python train.py --n_layer=14 --d_model=160 --n_experts=128 --experts_per_token=2 --d_expert=96 --d_shared_expert=128 --activation="squared_relu" --moe_layers=[2, 3, 4, 5, 6, 7, 8, 9, 10, 11, 12, 13] --router_score="softmax" --normalize_top_k=false --routed_scale=8.0 --balance_loss=0.00402 --balance_bias=false --router_noise=0.05 --init_std_router=0.0213 --lr_router=0.00119 --vocab_size=14657 --norm="rmsnorm" --norm_eps=1e-06 --tie_embeddings=true --optimizer="adam_variant" --lr=0.000582 --beta1=0.9 --beta2=0.95 --grad_clip=1.0 --batch_tokens=65536 --seq_len=384 --train_tokens=508700000 --steps=7763 --dataset="wikipedia_en"
Below are experts of layer 3 (counted from 0) of a mixture-of-experts language model. Rows are named router (the router's row for the expert), down (a neuron's output weights, with its number) and show model dimensions 0-159. Each number is 128 + 32 x the weight over its row's rms, rounded and kept within 0 to 255.
Before each expert's rows: a language model's description of what the expert responds to; "comes before" lists some tokens at least twice as common just after its tokens as in all text. This comes from a sample of Wikipedia text that the model never trained on. Tokens count by the router's weight.

# expert 47
It responds to: Two-digit number pieces such as 20, 30, 00, 22 inside vote totals, times, coordinates, dates and table cells.
comes before: ".", " | ", ", ", "′", " |", "4"
router [129 110 113 174 100  80 152  77  44 112  88 143 127 108 131 157 144 133 125 163  60 116 130 109 146 113 114  99 101 135 109  97 173 121 130 153 155 187 122 132 138 120 116  87 118 103 202 143 145 127  89 140  82  99 140 157 105 164 190 166 106 186 146 176 140  95 149 179 163 129 135 132  94  99 168  59 160  99  79 125 152 147 122 176 170 138  67 131 130 164 137 215 158  98 130 108 118 130 177  86 140 118 102 164 138 161 117  93  81 129 164 178 123 168 175 124  75 133 175 142  62  86 106 106 131 100 120  98 155 100 150 153 117  87 148  81 133 112 100  85 106  87 164 135 132 201 157 108 162 154 110 177 143 143  78 127 128 110 112 149]
down1 [119 105 105 123 116 136 147  77  85  96 175 117 152  80 118 110 222 155 127 141 153 109 180 141 119  74 100 167 115 131 125 107 124 118 138 171 159 128 181 161 111  93 131 177 135  85 107 120 129 147 119 164 150 116 130 135 166 125 115 201  64  91 122 122  94 177 155 158 121 150 215  96 157 117 112 121 100  95 102 124 148  90 150  80 101 142 124 119 160  89 172 105 153  72 108 153 134  75 124 118 111  98 131 166 205 120 120 145 154 169 190 126 156  92 118 106  93 143 155  76 156 114 122 163 106 139 152 150 117 135 105 120 147  70 163  93 112 139  97 205 187 145 135 109 185 121  82  83 141 172 145 125 104 168  38 149 115 126 120  95]
down2 [100 154  94 163 111 109 102  85 111 184 101  90 146  65 100 153 180 145 174 160  72  86 151  77 138  92  76  89  90 175 163 123 146 100  96 169 148 114 158 116 123 165 153 144 131  87 147 123 114  94  96 139 103 148 197 128 105 150 105 142 148 142  89 163 103 159 138 160 133 211 145 152 155 145 153  83 144 106 126 129 109 102 166 141 154  82 137 196 125 126 105 136 148 208 124 117 102 123 123 114 181 117  97 130 115 123 152  92 140  66 123 100 104 138 162 129  81 110  91 105 120 140 143  54 194 136 125  74 195 125  74 163 199 156 161 113 151 109 182 124 158 126 122 111 117 128 105 141 106 125 174 158 167 110  88 187 153 150 130  99]
down3 [140  97 112 131 153 117 111 135 163  57 105 150 174 122 102 138  79  83  59 156 188 107  85 180  63 110 207 171 155 172 124 117 130  93 134 123 116 103 143 129 153 135 149 170 177 112 119 131 145 151 115 163  82 127 196 162 175 150  96 121 130  88 146 106 136 143 176 122 135 132 136 178 102 110 117  94 131 136  88 180  98 100 118 101 147 162 129 100  84  70 141 154 183 138 192 180  77 163 124 150 158 144 135 131 137 127 110 108 157 105 193 123  58 102  62 116 168 122  84  71 139  83 130 157 160 167 145 138 177 110 140  65 128 143 187 106 146 125 158 133 103 145 106  79 129 130  83 108 125 148 125 132  74 110 140 106 106 157 164 140]
down4 [ 88 162 150 127  95 106 162  71 117 111 178  78 116 158 139  94 114 127  70 129 127 144 130 157  80 104 149 184 152 135 133  57 121 118 171 133 145 120 141  89 109  73 180 146 162 166 114 123 113 158 125 167 117 167 138 115 147 162 108 158  92  83  88 109 165 134 189 129  97  80 136  75 172 179 146  76  99 121  92 184 139 126  85  79  93 113 132  90 157 113 141  64 173 106  78 157 104 110  95 118 122 111 136 180 164  96  70 129 182 151 143 124 178  86  94 172 121 123 153  75  93 144  87 171 120 108 180 183  78 104 155 113 131 100 124 107 175 165 131 181 172 155 187 135 151 146  97 137 135 113 144 157 114 143  94 141 122  89 138 141]

# expert 21
It responds to: Month names in full dates (10 January 1954, mid March 1999) and the comma before a year in dates like October 31, 2018.
comes before: "2", "1", "6", "23", "15", "25"
router [129 144 162 130 161  83 135 170 171 123  74 166 148  42 106 103 135 112  76 134 119 129 160 112 140  96  99 123  95 149 105 108 122 122  97 140 154  96 109 100 168 174  84 163  92  85 167 114  96 128  48  77  90 105 158  71 168 172 156 125 132 138 177 162  71 129 119 138 141  79 127  78 153 123 150 101 123 183 125  87 150 167 138 130 151 109  90  83 137 132 129 184 162  98 189 176  86 162 109 113 155 162 110 103  89 125 145  81 123 119 147 137 171 146  94 143  99 132  85  84 137  80 157  83 133 110 118 109 164 113 122 129 147 137 125 100 164 100 170 176  99 106 188 127  93 169 143 154  89 167  83 118 152 168 108  88  82 106 160  56]
down4 [116 124 110 185  88 125  77 104 108 157 133 160 136 142  81 125 130 137  79 148  85 115  95 139 112  88  82 120 101 102  92  80 107 135  95 113 103 106 130  93 180 132 126 146 153  80 148 132  36 208 129 153 130 123 125  68 165 190  71 163 116  94 100  87 115 157 144 143  95 118 107 129 171  92 148  89  82 135  96 127 154 154 151 141 139 117  69  91 131 142 160  94 134 106 134 180 125 134 135 144 181 115 157 114 160 149  60  95 118 170 150 157 213  88  98 147 108 103 139  89 109 144 132 124 116 108 121 127 122  96 110 150 112  28 129 110 107 128 110 136 195 111 173 124 171 134 174 206 119 116 148 162 151 117  91 109 108 172 149  78]
down5 [ 71 121 128 112 171 131 145 139 130 155 112 103 155 143  87 135 150  94 149 118 152  92 145 115  79 134  88 148  75 157  91  78 112 123 135 141 153 119 245 112 194 101 111 144 154 118 149 104 114 125 122 104 128 143 120 186 137 211 117 156  98 145 178 149 149 108 168 100  92 156 176 130 127  94 115 109 109 121 148  77 161 104 120 148 113 134 120 135  69 134 167 127 110  81 163 113  72 127 120 132  93 138 121 197  46  94 142  94 204 138 136  96 112 102 124 120  67  98 160 123 127  79 117 129 110  75 105 152 121  82  86 108 122 122 142  89 112 156 141 123  68  72 138 154  44  86  90 136 178 124 117 134 105  61 104 144  96 137 125 133]
down6 [124 162 152  75 103 110  92 146 142  71  95 118 135 162 149 157 132  66  83  97 175 109 135 144 138 169 128 185 122 102  93 127 117 166 160 142 132 109 176 139 144 104 138 148  40 107 171 144 106 157 112 109 154  50 104 142  78 105 145 122  77 149 145 163  93 141 146 159  97 203 176 117 128 119 167  58 111 119 133 151 127 179 126 184 171 112 161 131 204 144 144 119 117 152 115 126 139 151 150 136  37 151 163 162 128 175 162  72  98 142 138 171 132 105 130 126 191 108 169 123 154 151  91 185  84 107 143 141 100  76 121 126 194 134 136 166  96 101 111 103 179  88 141 155 119 101 140 131 125 129 107  68 166 139 120 112 156 135  97 135]
down7 [129 133  82  87  74 138 102 123 157 124 159 113 121 191 106 205  90 184 142 125 167  81 100  53 151 142 128  97 107 133 116  80 125 144 145 167 154 147  84 170 167 128 156 172 148 122 134 184 136 195  95 166 144  53 127 176 119 102  94  71 102 130 116  63 140 145 108 101 134 136 165 127 198 143 128 133 118  89 119 116  97  77 142 116 123 100 134  96 143 130 112 144  71 154 104  56  82 141 164 113 124 106  86 102 151 158 156 111  99 132  81 137 121 117 150 134  78 130 195 191 155 123 144 126 103 151 112 214 109 123  93 125  86 116 132 156  91 103  84  88  92 103 134 140  94  64 103 107 168 108 111 115 162 109 124 131 164 146 144 119]

# expert 28
It responds to: Closing parentheses ending a parenthetical, often fused with a comma, period, pipe or "and", in lists, tables and prose: (condura), (Victor).
comes before: "\n", "\n\n", " *", " S", " The", " (born "
router [139 168  89  63 184 130 162 114 149 150  74 129 132  76 114 136 146 111  89  87  81 142 167  89 163 182 110 153 106 134 171 119 147 143  88  87 117 114 142  69 132 100 189 106 118 136  95 106  62 158  94 106 141 105 182 158 110 163  98 132 107  97 143 110 101 132 146 120 126 141 108 127 144  90 136 123 112 151  93  99 184 173 149  75 135 145 155 163  96 124  63 105 150 136 117 186 133  62 135 166 118 180 128 110  80 115 181  98 112 150 122 148 164  95 179 176 133 142  79 144 176  74 156 183 154  92  81  89 108 122 149 162 163  91 165  87 186 155 139  80 104  92 115 164  84 160 148 131 111 157 108 176 139 127  96 112 140  92 165 101]
down3 [138 159 131  87  93 191  70 161  80 151 108 134 129 141 113 112 106 125 187  96 111 139  97 118  63  91 156 124 132  77 103 179 145 125 119 111 148 135  92  90 152  90  85 113  98 173 114 135 143 190 107 166  73 127 120 148 201 153  84  96 107  78 141 160 105  37 173 155 107 154 112  93 127 109  58 118 177  67 130 138 118  96 133 149 118 136 144 105 125 121  73  89  73 102 125 131 151 123 166 135  76 151 124  80  99 113 151  94 130 166  79 155  85 164 145 130 135 105 110 114 133  98 142 168 138 171 137 157 134 113 109 163 111 182 138 140 222 133 142 150 159 146  76 130 116 123 124 156 120  62 141 134  59 134  85 122 114  93 154 158]
down4 [118 100 101 177 120 143 113  99 173 117 174  85 124 168 186 163 147 139 154  65 138  67 145 130 153 123 141 134 125 186 154 138  78 161 182 217 161 114 107  85 136 148 146 137  94 137 139 145 135  86 138 119 126 124 137 169 116 146 121  98 136  94 138 136 107 122 144  53  98 101 203  92 161 104 125 161 119 115 126 147  83 142 103 143 122  84 127 172 119 147  84 154 184 123 157 105  93 114 176 125 156  66 143 102 137  84 166 119  88 105 115  93 206  96 100 144 106 136 155 157 138 104 161 109 123 142 148 153  74 189  79  88  89 104 106 122 109 140  93 204  86 144 128 157  85 135 192 143 148 105 141 136 178 136 131 188  98  87  99  90]
down5 [122 182 103  91 192 130 154 112  94 128  94 171 151  80 129 145 102 136 140 106 181  93 162 172 187 112 110 130  97 134  48 178 134 101 141 153 182 134  98 136 166  95 156 120 131 131 131  77 142  95 149 144 114 115 132 209 165  68  96 121 104 114  97 118 153 175 125  86 129 128 128 184 181 128 113 177 140 102 138 138 147 129 136 130  41  59  83 155 108 153 117  92 188  87 161 128 161 149 117 136 177  80 123 109 133  78 120 186 136 135 203  98 146 111 120 149 119 143 124 179  80  97 171 129  79  90 152 133 135 119 118 154 147 107 159 122  88 100 118 110  70 157 137 124  62 132 169 158 139 159 159 100 133 105  98 138 119 187 120 126]
down6 [143 105 123 109 127 115 175  37  98 111 132  88 173 178 114 148  94 155 165 130  74 130 140 176  89  95 135 133  70 119 127 108 103 111  25 126 138 142 165  92 140 143 114 150 158 115  74 153 185 147  65 131 157 152 173 168 123 168 121 129 148 157 104 130 105 131 141 133 127 131  81  71  63  96 143 183 143 156 126 142 106 154  86 107  57 139 108 122 117 142  83 126 160 144 153 138 135 184 128 165 153 108 134 109 142 109  93 146 136  88 139 133 203 128 126 175  83 204 112 137  98 109 128 112 120 161  86 160  82  96 136 133 162 101 130  84  87 110 124  92 116 107 136 176 127 181 155 144  95  65 119 141 147 195 109 128 172  82 117 108]

# expert 29
It responds to: Last word plus period ending a sentence in biographical prose, and the next sentence's opener, like She was, It, In.
comes before: "\n\n", " The", " He", " In ", " In", "\""
router [ 56  93  80  82 142 151  90 127  73  61 174 109 120  68 158 117 129 111 166  86 106  97 130 115 148 146  86 119  65  93 127 118 155 137 101 112 145 131 112 144 160 104 162 159 167  74 141 165  92 121 180 126 164 100 111 112  84  92 148 158 173 112 119 145 105 178 121 125 128 105 124  92 175 150 139  84 100  91 161 144 153 158 156  51 205  87 133 164 132 112 165 128  94 140  78 106 132 151 146 167 166 119  93 101 166 107 136 104  81 178  97 118  31 104 113 110 120 107 117 162 150 168 141  50 129 144 161 156 188 122 183 134 124 103 108  95  93 110 144 123 145 138 166 133 119 160 115 151 128  70 128 146 129 125 176 162 126  80 132 110]
down1 [147 147 130 123 154 126  93  99 112 164 141 146 138 133 155 117 169 186 109 119  85 139 159 130 163  65 148 133 198 119 128 137  70 155 149 118 160 134 112 166 159 131 132 165 139 143 150 157 132  81 153 131 112 118 203  91 142 109  53 125 186 164 195 160 110  73 173 144 125 140 128 147 110 111 121 149 124 114 155 145 157 150  86 117 182 156 107 145 115  96 159 113 118 162 140 184 118 128  86 135 135 165 184 101 177  61  61 121 196 153 128 223 161 106 125  90 117 128 161 159 146 107  94 139 117 135  96 113 134 122 105 115 124 119 155  95 168 111 134 124 122 113 156 147 142 132 161 117  54  59 132  52  69 158 179 118 155  78 107 164]
down2 [132 134 117  48 171 128  85  87  49 120 132 107  89 101 169 127 127 137 126 115  91 107 148 105 132 117 177 134 159 167 164 146 135  90 110 139 136 154 114 115 133  86 112 147 124 131 144 136  37 131 152 105 126 148 195 138 193 128 151 147 146 130 107 118  72 130 158 103 126 166  84 166 154 143 141  72 107  92 165 155 111 149  63 155 134 126  80 138 127 136 108  70 175 204 190 171 115  99 115 110 167 105  73 119 108 169 104  99 124 118 174 184  79 141 108 106 154  61 102 119 206 109 165 138  98 135 139  92 133 110 160 159 116  53 134 165 171 134  95 125  86 120 137 108 107 174 139 138  54 167 137 127 121 143 127 126 139 101 166 127]
down3 [139 106 110  28 139 136  99  79  68 127 141 105 115  76 163 145 108 141 151 121  98 129 153 102 133 109 133 137 131 148 163 132 180  88 107 126 167 163 135 103 152  80 114 185 130 116 145 146  55 142 133 110 129 158 170 141 143 113 148 172 109 155 109 125 103 178 167  98 121 145  55 151 169 137 145  61 102 114 171 138  82 133  80 132 140 121  91 160 139 125 105  44 133 174 145 140 101 148  79 133 133  85  93 129  96 132  70 114 130 112 164 179  99 130 119 129 126  83 126 137 154 131 156  97 153 136 191  83 111  93 156 178 150  51 119 148 136 122 102  77  95 126 170  93  77 147 118 154  14 154 173 139 118 115 131 145 127  85 134 126]
down4 [ 38 129  72 175 139 155 127 103 113 129 139 170 102 174 117 139 143 159 141  76 101 134 175 118 101 101  90 130 168 159 125  55 113 113  92 163 140 114  68 101 177 108 170 120 170 175 132 114  59 160 140 116 110 138  87 136 148 116 130 207 125 116 117  78 187  80 163 118 118 106 180 124 104 128 174 106 117 115 132 127 105 108  87 139 101 129 159  58 114 128 153  76 133 183  83 174 144 131 121  94 150 146 146 119 103 112 132 132 126 156 114 135  94 159 116 129  95 143 127 188 133 105  94 202 108 115 175 114 137 140 157 132  98 121 151 160 217  68 105 129 156 147 111 124 104  97  97 139 103 147  84 149  49 153 129 119 107  65 111  98]

# expert 16
It responds to: Percent signs, degree signs, km, mm, million and digits after decimal points in statistics tables, census figures and ship dimensions.
comes before: "\n", " | ", "% | ", " (", " |", "% |"
router [ 61 151 160 125 120  74 127  94 121 126 117 106  88 113 174 161  97 164 153 150 135 143 171 116 123 150 195 129  94 131 122 109 180 144 140 139 133 142  92 132  94 117 145  98 107 114 150 161 141 169 122 118  99  88 133 154  82 123 136 127  88 128 107 156 156 134 103 106 116 156 116 126 123 133 105  65 130 132 118 171 153 127 141 105 148 152 147 206 130  98 124 154 177 115 141 152 133 101 196 116 149  85  44 121 182 168  96  68  89 151 140 113 121 203 198 170 105 130 131 129 190 132 147  82 172  84 190 114  75 126 143 158 141 108 140 130 153  68 189  46  70 101 150 143  95 155 155 160 103 118 111 168 113 123 112 113 132  69 112 198]
down1 [106 135 165 116 137 155 146 116 124 154 122 144 167 130 122 140 175 155 150  29 157 169 175 108 135  89 143 112 155  98 105  34  95 155 105 155  80 163  90  99  95 204 109  73 120 116 126 145 135 148 105 111 118  90 160 166 115 147 102 175 134 148 120  85 164 130 104 156 117  96 134 107 169 112 173 107 145 140  99  96 109 181  88 157  82 127 100 111 115 136 103 160 169 199  99 191 121  97 116 118 100 126 170 120 132 126 147 155  98 160 138  71 112  90 100 167 139  64 158 129 173  94 139 155 193 112 109 198 129 130 112  96 137 153 128 104 162 153 182 120 151 125 217 125 154 102 120  90 119 133  79  97 124 123 124  69  90 175 118 137]
down2 [100  88  85  89 100 122  91 166 126  78 108  98 123 135 181 133 174 109  94 113 167  89 132 180 164 137 123 172  68 159  96 132 152 123 108  78 136 128  92 133 125  66  88 170 175  98 138 174  82 161 136 132  93 108 169 121 185 160 119 130  71  74 113  98 103 112 129 172  93 145 149  99 189 128 111 149 197  97 140 123 108 106 147 104  67 129  82 191 142  74 139 122 134  89 123  75  81 130 106 157 159 145 103 126 142 119 133 120 132 109 161  89  59 123 129 141  83 183  89 112 159  95 175 100 170 127 174  61 135 119 141 109 144 147  60 101  98 139 123  56 109 145 139 109 107 140 166  94  92 144 129 138 145 108 122 127  75 152 161 140]
down3 [174 124 108 132 130 136 106 124 113 161 140 134  91 129 180 101  86 172 180  97 154 120 137 113  85 142 114 128 114 101 122 121 137 167 114 113 170 125  93  85 118 104 144  47 145  99 109 128  46 167 136 135 125 128 161  90 145  74 145 147  99 128 121  61 128 161 114  83 170 132  73  95 125 146 135 109 135  93 117 154 134 176 112 179 123 100  98 142 103  90 168 142 130 133 106  82  90 149  94  92 135 189 111 222 198 148 151  35 138 127 113  78 122 111  55 114 131  87 126 131 143 179 192  90 167  80  85 118 149 149 114 180 100  62 107 142 133 159 129 115  64 148 120  89 138 111 101 118 136 103 126 187 154 168 142 141 119 134 141 138]
down4 [155 126 134  89 134 167 190 117 189 115 115 156 161 147 159 183 143 149 157 105 149 117 187 141 127 174 135  87 154 127 121  50 123 139 149  98 132 151 113 109  85 169 154  45  88  92 124 178  76 165  83  99 132  98 160 162 133 120 130 138 101 121 162 111 148 115 150 114 106 109 108 119 117 102 102 166 157 108 125 103  99 187  78 127 103 131  98 108  56  83 132 153 211 177  80 133 121  87  97 172 118 187 115 126 111 102 153 123 101 142  71 113 146  89  52 118 151  67 142 132 173 120 153 122 163 133 136 158 107 112  97 116 132 183  95 147 127 117 181 140 184 113 206 145 154 156 108 127 128  98  71  92 165 129 148  95 137 146 112 147]

# expert 42
It responds to: General nouns for things, places and properties in descriptive text, such as price, property, population, product, construction, color.
comes before: ".", " of", " of the", " and", " was", " is"
router [ 96 119 126 170  94  93 131 139 122 112 171 147 132  84 177 102 108 124 119 117 103  99  70 157  84 143 123  88 107  81 126 211 133 107 183 139  88 162 109 128  84 119 106 151  76 125 151 163 119  88  89 181 140 157 157 118  83  78 173  74 144  81  96 133 147 123 164 100 141 145 122  86 148 155 110 116 169  84 127 171 112  70 138  93 197 165 137 125 107 120 170 175 112 123 110  65 114 141 116 151 123 174 163 135  84 104 157  60 104 147  97 129  99 108 170 123 115 126  65 119 120 155 108  61  94 178 164  96 105 126 143 115 130 186 124 103 201 180 158 109 137 123 107 183  76  90 162 145 102 117 140 124 124 126 149  75 155 139 156 167]
down1 [174 149  99 126 120 136  86 148 136 138 142  77 190  93 137 159 107 130 151 154 105 144  92 117  59 115 103 134 103 127 120 144 153  93 160 108  98 149 118 122 146  84 206  92 105 169 109 154 131 141  82  69 146 117 172 100  58 171 171 134 140  85 101 101 110 106 129 154 159 186 116 110 142 140 135 121 142 141 109 151 191 121 131  62  92 115 178  89 153 154 151 210 170  97  84 152 121 177 166 159 100  91 177 176  96 132  97 136 118 155 119 151 125 122  98 125 159 112 131 136  76  97 108  85 127 126 146  72 133 141 131 113 163 109 107  80 129 146  85 143 113 120 164  74 104 164 171 115  66 151 117  60  46 134 103 119 136  77  96  88]
down2 [ 96 169  80 100  84 138 127  88 135 119 133 152 103 117 186 201 113  99 133 109 184 116  64 117 150 115 144 140 130 166 136 129 121 112 119 165  81 146 116 128 128  86 164 114 102  98  28 119 102 146 123 113 130 157 147 102 116 163 149 160 154 103 112  68 103 154 126 120 126 108 104  44 175 179 149 156  88 140 102 147 105  80 164  95 114 164 143 167 131 127 104 111 182 180 152 171  91 163 144 181 112 108 142 131 195 156 109 185  83 141 128 166 108 124 123 117  75  79 105  84 118 174 119  63 150 157 216 106 131 179 158 129  98 116 126  86 118 128 119 129 157  86 119 135 139 153 172 182 108 101 111 179 168 147 147 121 143  84 112 114]
down3 [143 125 100 162  95  83 122  94 135 160 198  76 149  35 124 129  86 132 100 107  88 157 126 137 157 117 138 142 110 181 135 105 176 106 162 143 110 153  90 108 149  77 169 111  74 125 131 188  84 180  99  98 114 123 149  96 141 180 153 114 147 101 100 119 146  87 171 124  70 130 110 112 113 139  89 109 149 111  84 167 120  62 179  95 142  98 137 196 141  92 153 156 172 109 122  84  90 190  92 124 166 100 131 153  74 107 125 101 170 160 113 143 115 103  99 115 158 118  40  97 102  81 109  88  99 118 209 112 142 110 146 124 123 148 140  99 131 168 182  98 148 115 163 152 140 126 119 172  83  95 144 110 106 119 149 103 125 105 105  83]
down4 [122 133  99 124 119 103 153  76 168 112 126 100 194 102 120 105 183  85 120 143 203 117 127 172 115 107 120 147 141  86 120  77 176  83 116 154  94 148 204  87 176 140 145 100 174 148 152  87 150 172 151  99 110 147 129 130 103 133 112 119 125 179 140 112  60 124 138 127 103 168 109 130 177 170 132 121  85 163 119  77 109 147 131 152 128 126  88 136  79  65 143  97 134 149  81 217 152 151 121  74 134  66  53 165 109 120 116 146 165 156 103 172 152  79 102 134 108 131 119 160 140 104 128 106 109 146 108 143 125 148  85 107 137 174 122 146 153 112 209 116 107 129 181 144 145 100  95 111  75 171 152 157 164  97 113 158 182 149  82 153]

# expert 17
It responds to: Line-initial infobox field names ending in a colon, like "- Established:", "- Born:", "- Time zone:", "Personal details", "| Party".
comes before: ": ", ":", "\n", " |  | C", "er:", " of Historic Places"
router [164  91 161 137 109  61 141 162 113  62  75 154 146 112 170 119 133 144 145 195 148 170 168 147  63 128 125 122 121 134  94  89 183 147 158  73 109 181  93 116 177 125  82 164 134 150 179 180 103  99 107 137 145 157 138 118 142  97 141 136 125 100 139 106  97 181 106 120 114 169 190 103  79 148 143 150 101 155 182 140 122 147 185  61 105 165 191 116 165 111 104 115 125 114 147 127 120 115 159 100 190  97  90  88 119 130 114 165  97 132 144 154 100 167 140 147 167 204  92 141 152  99 156 112  80  99 167 137 180 168 154  79 134 145  91  86 150 116 138 110 159 175 145 164 145 152 125 112 157 103 136  90  74  93  91 156 108 135 101 167]
down4 [145 147 126 138 169 152 106  83 115 145 108 149 100 157 138 156 180 105  85 128 102 113 101 141  80 147 118 121 133 136 103 147  84 151  71 123 100  64 123 134 143 118 121  73 154  53 115  86 203 167 135  79 125 136 176 134 145 187 102 123 160 150 124 147 121 114 133 171 130  94 101 102 146 133  95 117 131 153 152 133  91  84  73 136 160  90 104 107 142  79 133  80  95 114  98  63 197 108 136  72 118  65 176 167  55 119  61  96 113 111  97 135 127 143 162 158 158 165 116 159 109 133 119  96  62  98 135 124  80  83  98 153 108 110 136 200 114 119 158  89 130 135 201 171 171  90 104  92  88 120 111 128 103 112 143 101 152 136 148 170]
down5 [166 164 101 153 173 137 155 104 133 195 101 164 175 110 149 139 131 124 116 134 109 132 114 141  86 128  85 166 130  93 114 117 116 213 105 122 119 146 121 151  85  76 161 135 174 115 100 122 125 196 120 107 101 135 146  46 138 109 114 136 127 136 167 103  84 117 117 152 145  86 112 119 191 141 120 141 127  97 109 122  93 135 112  71 132  60  60 108 153 158 191  73 188 112 100 109 153 153 112  77 110 153 120 101 180 175  99 136 117 124 128 141 113 143 124 156 122 198 138 170  83 187 137 127 162 128 124 201 170 170  93 126 130 128 174 106 130 155 138 141 162 187 166 122 114 178 128  83 117 112 157 199 131 201 144 154  82 113 109 130]
down6 [114 142  88 226 138 141 118 139 138 117 129 196 166 153 119 202 161 100  77  67 122  64 118 142 163  66  82  89 159  97 180  90 143 126 137 191 149 168  18 163 139 154 154 175 128 101 143 127 107 141 133 193  89 107 114  95 127 130 117  84 145 170  87 167  98  86  81 130 137 114 147 155 104 156  99 176 120 107 149 162 147 185 100 160 110 123 110 126 137 142 173 131 129 150 128 159 115 111 141 150  88 108 138 170 145 153 142 154 113 146 146 145 179 102 119 119 124 100 163 125 134 137 150 108 144  94 101 154  97 160 125  95  99 153  93 153 174  92 120 209 133 105 106 112 145  90 194 129 111  76  77 112 119 126 138 163 127 119 132  94]
down7 [133 124  67  92 118  69 118 121  98 189 123  78 140 150 151 146 112 130  91 156  75 190 222 153 134 106  71 168  96 145 111 125 154 126 191  87  80 148 136 123 125 140 119 135 131 149 113 139 172 153 103 142 132  90 150 153 161 129 119 123 152  62 118 183 182 199 117 128 118 115 152 153 194 156 129 104 114 117 132 147 118 102 158 103  78 136 119  81 181 113 184 136 165  92 119  64 122 164 131 171 137 140 164 107 182 144 106 129 126 119 107 202 151 135 123 105  98  92  86 112 143 108 110 119 132 105 202  88 139 132 135 102 122  68 128 133 133  78 104 181 181 177 151 124 147 187 152 101 186  95 107 170 106 107 123 120 118  89 119 126]

# expert 9
It responds to: Standalone digits 3 through 9 starting a number in tables, lists, addresses, times and scores, e.g. 5:18, 595 Market, 6–4.
comes before: " | ", "–", ".", ", ", ",", ":"
router [102 154 155 123 186 105 105 165  95  95 100 124  88 137  57 100 126 105 105 146 104 108 170 104 118 135 104 118 119 148 176 127 154 156 138 162 160 128 102 125 173 197 153 137  58  95 146 104 196 141 146 164 102 159 127 161 180 150 143 165 137 178 109 173 101 117 157 131 144 135 161 129  73 169 137  99 149 138  98 123 131 178 114 134 145 145 125 144 117 107  90 165  84 132 159 152  82 117 149 148  90 137 171 157  96 140 106  86 139 114 126 125 137 136 186 151  92 169 123  69  69 135  83 123 154 138  73  80 115  78  82 142 135  88 159 159 149  49 156 131 108 197 102 139  58 188 170 155  70 156 102 127  62 132 109  87 133 123 111 103]
down1 [131 139 105 136 168 175  58 159 128 147 165 107  79  77  79  94 140 159 107 144 146 168  90 121  98 100  81 159 118 118  88 112 143 138 104 222 158  77 123 182 144  91  85 189  89  95 120 101  98 157 119 126 109  84 136 131 137 138  91 114 149 158 194 155 114 151 176 119 136 136 106 160  65 153 189 144 137 171  95 156 148 185 147  71 137  92 153 107 153  96 130  82 111 184 136 185 120  96 108 119 111 101 139  82 136 112  95 154  79 144 144 157 126  74 152 131 129 123 155 145 121 156 109 143 159 140 108  90 118 122 126 187 180 130 182  64 123  70 118  85 132 177 152 141 125 142 142 130  77 170 104 153 159 183 119 136  99 144  89 135]
down2 [179 184 142 112  84 142 193 130  86 135 117 143 114 150  66 140 172 183 124 102  87 119 108 119  62 144 146 118 202 109 151 176 100  81  89 147 125 118 126 138 115 174 123  91  85 145  39  73 170 121  65  99 113  63 109 131 143 130  80  77 145  96  88  79 164 107 161 152 166 166 160 126 130 194 102 173 132  70 136 142 149 116 107 115 146 120 110  94 118 104 108 168 111  92  92 135 184 110 189  91 105 108 186 141 132 115 166 150  89 128 119 122 142 127  95 160 115 114  99 117  91 158 143 121 112 126 193 124 122 133  99 169  91 111 185 178 127 170 161 114 114 132 118 100 118 114 117 158 107 154 125  89 188 106 137 122 166 105 153 147]
down3 [ 95 167 118 122 158 146 166 131 126 142  91 108 132 141 129 162 129 141 145 163  74 146 137 184 154 145  80 142 136 142 158 101 168 186 132 127 160 161  96 186 112 163 133  93 107 117 137  91  62 180 138  84 147 133 112 177 107 113 114 129 163 113 131 151  96  99  92 138  99 145  92 166  90  89 168  88 124 109 107 159  82 149 148 116 164 109 179  94 120 147 123 146 117 167 153 121 145 200 148  26  67 174 131 189 131 111 134  89 152 135 134 198 138 133 134 161  75  88 154 112 125 110 146 128 186 102 150 139  84  85 107 124 105  95 151 164 171  55 101 141 147 142 145 100  88 191 102 115 121 145  99 134 163 114  91 120 154  90  72 201]
down4 [105  91 132 129 144 153 121 153 103  49 197 164 135  96 133 124 144 126  99  98 190  74 147 162 146 132 107 192 105  97 114 126 101 128 152 112  91 175  97 128 135 131 137 106  92 101  79 100  84 152 138 105 136 128 107 201  98 140 130  79  53  86 122 103 136 144 156 137 165 100 163 167 112 147 185 206 197 130 140 162 171 155 123  95 153 100 125  93 115 181 148 103 141 109 124 132 144 134 176 126 102 161 134 158 130  92 152 103 103  86  97  95  69 113 109 132 121 104 158 195 111  79 152 134 121 170 142 143 101 158 166 170 102 168 161 147 128 102 153 124 147 171 193 105  91 186 137  82 179 100  88 134 111 117  75 125 123  85  89 161]